Below are experts of layer 15 (counted from 0) of a mixture-of-experts language model. Rows are named router (the router's row for the expert), gate (a neuron's input weights, with its number), up (a neuron's input weights, with its number) and show model dimensions 0-223. Each number is 200 + 30 x the weight over its row's rms, rounded and kept within 0 to 999.
After each expert's rows: a language model's description of what the expert responds to; "mostly gets" lists some tokens that are sent to it at least half of the time. This comes from a sample of Wikipedia text that the model never trained on.

# expert 36
router,210,159,259,128,161,168,183,187,231,196,218,247,181,197,175,197,238,89,155,168,175,200,195,200,209,177,202,160,202,211,191,218,191,135,169,224,217,155,193,164,215,236,193,189,196,177,210,206,190,168,187,136,198,185,154,203,143,238,193,222,196,233,187,190,182,170,220,246,239,215,204,216,225,194,212,211,273,220,244,243,198,251,201,185,172,208,235,183,207,198,171,178,190,223,191,228,219,199,172,171,154,197,237,245,177,204,179,215,222,220,231,187,177,176,194,187,189,214,226,164,199,147,184,266,160,221,193,162,207,228,204,216,204,235,219,175,154,201,140,217,188,205,179,168,151,254,151,190,187,219,169,202,145,199,184,195,184,225,245,163,207,172,229,250,148,179,195,183,223,163,187,232,192,253,208,195,204,169,227,224,150,229,207,189,200,194,180,184,185,163,248,220,184,311,188,193,178,226,226,223,252,202,180,176,184,173,170,207,239,253,184,144,229,187,223,223,210,220,189,240,231,172,171,186
gate2,211,139,183,119,185,191,186,208,226,212,204,251,164,210,216,231,202,175,172,194,203,243,243,185,174,220,191,184,208,248,242,198,222,202,215,204,205,201,177,158,227,126,177,189,182,168,190,205,186,254,173,171,243,188,199,211,134,216,242,247,228,225,219,180,180,213,220,171,258,238,236,167,236,186,190,192,184,219,202,155,170,230,201,168,204,185,190,234,161,246,225,160,286,230,152,239,235,188,209,191,183,184,187,205,195,155,190,145,206,203,234,199,157,190,202,240,212,185,226,191,211,210,167,225,229,161,227,181,190,194,274,154,192,163,250,160,204,191,229,197,189,240,174,221,212,219,184,200,192,279,110,226,179,191,202,189,154,205,209,218,243,180,145,192,154,226,202,192,202,206,229,216,207,206,169,224,255,182,177,181,168,195,186,230,200,197,160,217,262,171,185,177,255,219,258,231,152,178,260,194,200,218,178,235,247,187,256,170,157,229,217,185,221,215,235,190,199,207,200,184,183,208,191,231
up2,197,179,205,152,215,201,181,196,217,203,235,228,205,247,177,235,217,178,142,176,235,236,259,199,216,231,231,183,160,264,221,218,203,232,202,213,188,196,202,138,198,197,154,207,173,171,225,231,199,261,175,143,184,189,174,198,161,215,230,256,204,203,188,159,231,204,186,202,243,256,224,212,203,192,214,191,175,221,257,158,151,208,159,175,174,201,223,187,183,262,216,193,244,193,184,250,210,198,204,198,182,164,183,214,172,146,215,185,237,168,177,176,187,182,213,198,204,174,206,223,179,193,174,204,212,166,224,196,203,189,255,177,196,135,245,138,211,184,192,177,218,248,158,167,212,210,190,199,157,259,120,217,166,197,184,188,203,214,204,207,249,180,194,246,192,196,200,234,255,179,198,181,166,209,171,222,246,195,250,184,193,221,195,276,220,220,213,206,291,165,197,183,182,274,238,190,219,197,283,173,188,221,150,203,239,215,242,157,170,197,207,172,250,217,186,243,203,223,235,200,207,203,199,231
Stat headers, predicate verbs
mostly gets: " UTC", " Spacewatch", " MPC", " —;", " scored", " becoming"

# expert 53
router,193,139,192,148,188,220,172,211,221,181,229,228,144,182,178,193,200,178,228,205,168,166,233,229,237,149,201,163,187,199,143,214,197,143,193,244,172,169,174,168,235,208,211,207,239,134,193,239,187,183,202,168,219,203,160,200,214,234,225,234,218,221,201,150,217,192,247,267,203,163,159,195,255,203,188,260,203,214,223,229,170,241,201,170,170,241,247,152,173,191,195,164,224,213,208,188,197,197,197,164,198,201,191,238,172,222,190,207,206,208,170,222,162,194,194,247,182,249,194,212,189,171,191,259,159,225,184,161,179,186,194,186,150,191,193,229,186,241,129,215,205,215,164,217,165,213,190,199,168,215,224,187,199,206,233,222,207,196,264,198,171,171,225,218,116,159,202,174,240,238,257,229,214,275,240,185,227,193,224,247,229,188,182,169,195,146,199,174,180,221,197,247,222,209,163,197,179,181,255,215,272,232,235,235,232,219,188,247,194,211,191,167,166,158,225,186,211,215,256,252,212,212,188,181
gate0,224,192,230,197,147,214,212,246,242,170,201,223,216,153,193,241,267,178,246,172,251,192,225,256,169,209,279,226,234,220,252,229,177,115,213,263,178,175,193,220,240,236,175,234,236,141,205,204,195,174,179,180,145,183,201,161,205,241,169,223,196,197,242,194,216,207,199,240,182,166,133,212,220,226,197,179,184,203,228,221,237,246,188,196,144,242,222,164,197,192,219,193,147,189,174,192,196,181,198,199,192,229,209,232,128,192,183,248,236,188,199,141,187,224,259,200,174,207,224,157,218,184,197,221,163,187,192,170,138,163,265,207,197,250,248,253,202,234,151,205,192,152,140,171,131,212,217,198,205,217,227,197,217,206,171,198,185,172,238,242,219,170,203,204,192,197,233,195,189,214,229,216,263,197,211,198,189,237,252,193,217,248,167,225,205,193,212,213,218,197,229,205,205,211,193,214,192,209,241,251,223,182,224,200,233,176,196,155,240,224,212,205,193,191,218,187,177,195,204,228,205,214,172,238
up0,199,176,200,232,245,164,197,174,174,223,189,184,192,207,186,160,152,190,155,235,181,207,193,144,229,172,144,182,196,165,129,201,242,230,157,152,234,224,228,162,195,206,191,168,142,246,190,186,177,178,224,190,225,227,183,220,193,201,196,141,197,205,178,217,155,176,218,151,221,227,256,178,183,178,197,217,215,187,148,179,201,151,241,197,215,184,190,215,189,155,158,205,235,224,223,209,204,230,189,166,243,161,226,180,262,204,165,175,166,187,224,251,166,182,152,185,208,197,203,218,169,234,203,231,229,240,182,223,240,240,104,188,153,157,171,188,209,147,243,194,163,216,206,197,249,194,145,215,193,169,171,183,185,169,219,230,191,234,180,146,166,240,237,190,190,184,215,219,188,200,187,199,131,238,169,187,230,171,181,229,174,175,204,170,199,203,172,151,203,186,204,192,174,214,148,194,171,228,133,162,133,234,198,202,172,197,231,261,175,192,194,180,174,191,211,215,197,227,170,187,234,155,236,170
Technical abbreviations
mostly gets: " MPC", " electric", " JPL", " Racing", "etic", " psych"

# expert 45
router,208,149,226,155,179,115,159,244,230,233,201,194,179,187,204,195,209,148,182,212,193,168,209,261,228,169,171,175,212,213,174,205,255,118,166,228,186,171,134,126,195,189,183,201,222,179,152,242,182,175,221,183,190,171,156,215,200,196,178,177,237,229,177,147,192,166,229,236,259,173,162,245,252,195,171,198,257,199,227,202,200,248,172,145,167,255,246,194,213,197,187,153,219,246,211,190,152,176,203,178,155,200,205,283,199,206,197,205,221,215,230,202,216,219,195,192,218,223,224,160,233,193,172,272,195,233,206,163,229,217,212,226,155,207,171,182,178,262,179,198,172,194,172,166,184,202,228,196,173,198,197,172,165,176,226,176,204,187,249,204,180,205,203,230,167,183,205,197,211,239,227,219,229,218,205,160,199,188,182,224,148,206,224,194,274,135,206,198,195,243,215,232,236,246,146,182,159,209,253,193,244,223,212,188,202,205,175,201,225,228,218,183,198,168,212,210,187,230,186,206,171,194,181,183
gate1,196,194,218,215,187,207,170,189,192,167,228,166,242,216,224,175,244,194,151,205,216,196,197,225,171,179,202,196,235,236,230,168,263,264,201,223,176,236,174,198,196,203,184,220,260,187,154,276,151,217,221,167,171,231,210,199,192,199,210,194,163,123,166,199,169,182,182,210,218,179,235,230,243,199,200,206,262,197,148,176,264,209,254,174,155,193,192,218,207,200,263,163,261,187,206,185,186,178,205,188,141,228,186,224,213,187,165,190,182,213,188,219,184,182,222,190,198,221,211,166,207,229,164,204,196,250,185,234,208,212,204,167,194,188,229,180,209,250,207,143,202,216,173,175,211,233,208,214,212,176,197,205,201,219,188,198,139,174,238,142,149,177,219,213,230,192,230,191,181,156,251,249,225,238,169,148,173,214,166,221,145,198,254,230,227,143,190,212,193,123,136,179,230,188,197,161,165,190,210,149,185,286,200,186,195,208,175,211,212,214,182,149,140,166,191,205,176,166,254,209,208,199,211,198
up1,166,182,223,220,272,241,197,227,196,247,232,194,157,214,157,210,146,172,220,209,172,226,226,162,270,190,218,230,189,169,181,207,180,229,209,171,278,132,263,176,180,173,174,167,209,181,188,96,227,173,186,210,239,208,149,201,215,209,190,201,209,215,185,211,211,246,185,213,234,233,196,177,181,192,188,203,178,203,210,184,110,190,204,206,221,218,171,198,202,180,135,211,174,212,239,225,192,287,180,260,212,220,153,201,211,254,243,168,184,167,192,134,200,262,168,205,243,127,188,250,201,211,217,182,197,198,180,187,175,214,182,188,232,223,186,192,185,172,196,219,256,191,190,220,184,117,188,181,199,215,203,191,217,204,235,194,160,178,168,241,231,193,229,182,188,189,175,175,188,229,195,175,220,247,212,231,191,217,198,172,235,206,187,210,211,223,213,207,222,217,223,184,171,210,192,236,228,258,195,252,154,159,168,173,232,166,217,170,197,247,196,151,217,200,211,234,220,211,212,220,202,193,230,184
Infobox field labels
mostly gets: " MF", " Released", " Label", " Succeeded", " JPL", " Website"

# expert 39
router,178,144,243,191,172,160,171,167,228,193,155,218,152,175,179,174,216,147,179,226,169,185,212,222,224,163,195,178,200,168,174,190,261,112,221,225,191,141,146,121,196,229,213,197,229,168,187,188,203,171,228,194,250,187,145,211,193,221,211,186,208,249,230,186,210,190,235,248,243,211,191,190,235,219,197,246,257,189,196,227,235,278,176,179,192,245,237,212,125,160,164,203,193,218,231,167,216,178,178,153,197,193,192,250,198,200,189,216,194,196,214,222,180,178,200,215,193,225,200,185,197,183,179,261,160,216,176,138,212,223,223,215,174,237,178,218,161,253,184,193,139,175,196,183,158,221,143,223,165,237,213,187,169,215,202,220,165,229,222,240,226,170,236,230,150,166,196,201,249,214,228,218,224,234,271,179,178,169,230,206,195,193,209,166,214,139,188,177,212,219,206,193,209,238,178,200,159,187,228,209,214,220,213,174,168,208,183,246,242,224,217,208,134,190,220,170,207,213,212,223,206,194,168,156
gate1,216,239,198,235,169,197,150,167,209,157,194,174,174,204,212,157,132,212,198,172,226,204,216,191,203,203,160,224,189,174,153,154,190,167,216,204,175,108,163,173,176,225,188,157,182,199,235,209,224,207,162,197,238,144,210,188,238,225,220,203,238,225,159,193,196,216,204,225,199,178,168,262,238,183,226,181,235,233,167,178,186,215,211,195,218,208,211,234,146,209,196,140,161,203,235,214,213,221,186,223,219,229,205,146,224,164,200,212,179,231,204,231,150,200,125,182,215,222,185,220,181,182,254,177,201,150,114,120,186,195,217,209,161,231,233,215,187,237,200,234,164,137,204,231,183,255,140,172,178,207,158,233,245,192,225,231,172,183,222,224,231,191,225,197,151,198,241,188,176,165,211,189,250,204,195,189,270,174,186,150,195,199,232,232,198,205,199,221,180,220,234,211,182,216,227,184,217,229,204,180,172,200,190,235,231,186,188,223,249,221,223,231,142,209,203,198,203,230,225,222,127,243,183,161
up1,200,203,233,202,180,247,196,181,146,235,161,192,146,184,139,193,238,180,214,174,241,200,260,236,218,192,234,157,229,215,149,223,212,181,204,196,213,216,180,212,141,179,220,189,227,244,184,201,152,203,252,228,172,193,175,168,222,136,214,166,164,182,199,152,180,190,189,241,197,188,223,199,163,191,208,163,210,204,234,216,240,280,186,219,174,203,218,228,246,220,243,232,157,227,189,184,182,218,218,197,168,167,151,180,234,242,142,154,201,242,171,199,196,271,177,182,183,218,202,206,248,176,183,189,217,257,211,232,200,187,217,224,202,180,198,169,210,184,145,256,193,231,220,247,179,190,217,215,210,235,201,176,173,201,146,238,188,186,228,190,160,177,169,196,159,185,181,181,221,192,153,209,231,197,207,235,169,156,262,211,173,166,162,241,193,248,240,172,148,188,198,235,227,232,168,224,214,230,222,230,202,225,194,186,139,170,159,153,213,154,198,173,240,199,222,259,176,200,160,195,234,199,236,238
Table signs, math symbols
mostly gets: " \\", " JPL", " ·", " −", "{", " ."

# expert 50
router,214,127,214,215,203,183,203,234,204,194,242,268,183,151,182,184,204,174,177,219,178,156,225,262,181,164,181,174,205,219,155,214,205,157,152,221,178,143,176,164,182,233,175,189,227,117,166,226,163,179,238,183,219,195,183,197,184,229,220,182,198,237,203,156,223,184,212,256,251,194,153,226,220,189,166,237,198,230,216,224,191,195,201,198,133,229,247,187,160,186,178,182,195,199,203,211,229,229,162,163,217,156,188,224,196,183,205,223,228,215,206,220,185,221,197,260,164,244,220,202,210,174,180,279,195,215,197,160,146,203,186,208,138,240,190,264,174,211,132,221,189,192,142,176,171,193,203,179,212,162,210,183,164,229,227,200,192,216,264,187,170,172,204,203,149,178,212,197,179,170,260,235,169,253,209,161,191,215,213,243,189,202,191,164,218,183,185,135,199,223,244,232,234,201,149,233,195,220,260,225,226,204,228,236,237,212,154,217,238,179,179,166,184,188,194,197,224,231,195,238,193,238,192,222
gate0,216,153,212,164,240,234,242,241,203,219,191,229,205,213,167,212,192,204,223,201,226,241,192,182,195,199,213,151,174,187,178,179,147,202,133,295,240,146,173,225,221,216,170,238,250,190,157,165,193,209,260,174,211,190,165,195,234,181,182,182,213,229,219,205,160,273,209,238,242,231,185,228,200,183,176,196,184,217,232,198,205,177,185,251,214,148,243,182,184,252,239,204,208,185,210,243,212,212,184,217,217,215,222,164,197,186,184,164,212,208,188,215,126,207,184,154,187,212,194,189,206,185,180,218,244,222,158,191,181,186,134,231,151,227,137,231,194,213,189,182,187,214,169,243,246,188,222,195,214,193,228,207,195,214,240,137,245,220,185,187,173,226,243,219,249,133,222,264,199,220,197,181,194,196,206,203,203,207,245,203,222,157,194,179,229,185,209,198,203,189,218,217,191,197,147,208,239,216,266,223,125,137,240,200,219,220,195,202,172,186,147,173,139,211,161,220,193,254,165,232,211,233,224,214
up0,164,166,179,185,192,222,179,218,216,204,230,148,153,261,186,198,213,231,241,215,189,231,192,200,220,214,168,209,162,197,224,195,198,215,235,195,196,180,189,178,156,178,224,181,150,177,231,203,218,189,135,171,184,148,200,182,226,196,155,208,252,110,215,190,208,233,212,187,237,165,207,238,174,153,212,199,220,188,180,170,171,237,188,240,194,226,170,203,213,198,205,226,176,208,209,189,206,172,243,152,194,173,203,246,238,198,254,216,257,251,234,200,221,267,227,156,205,215,203,263,121,191,196,185,227,236,198,225,214,200,173,214,211,212,167,198,174,185,221,262,222,179,178,157,190,201,242,178,153,230,226,235,211,205,179,173,177,169,160,163,198,198,203,189,245,206,165,231,181,225,197,153,198,205,210,198,190,211,212,193,160,142,250,265,181,181,223,208,201,239,223,287,233,233,267,254,205,215,225,256,245,196,216,166,244,225,236,163,167,187,187,267,169,201,171,196,178,243,230,208,214,201,201,201
Music credits and short fragments
mostly gets: " guitar", " vocals", " electric", " bass", " fl", " rock"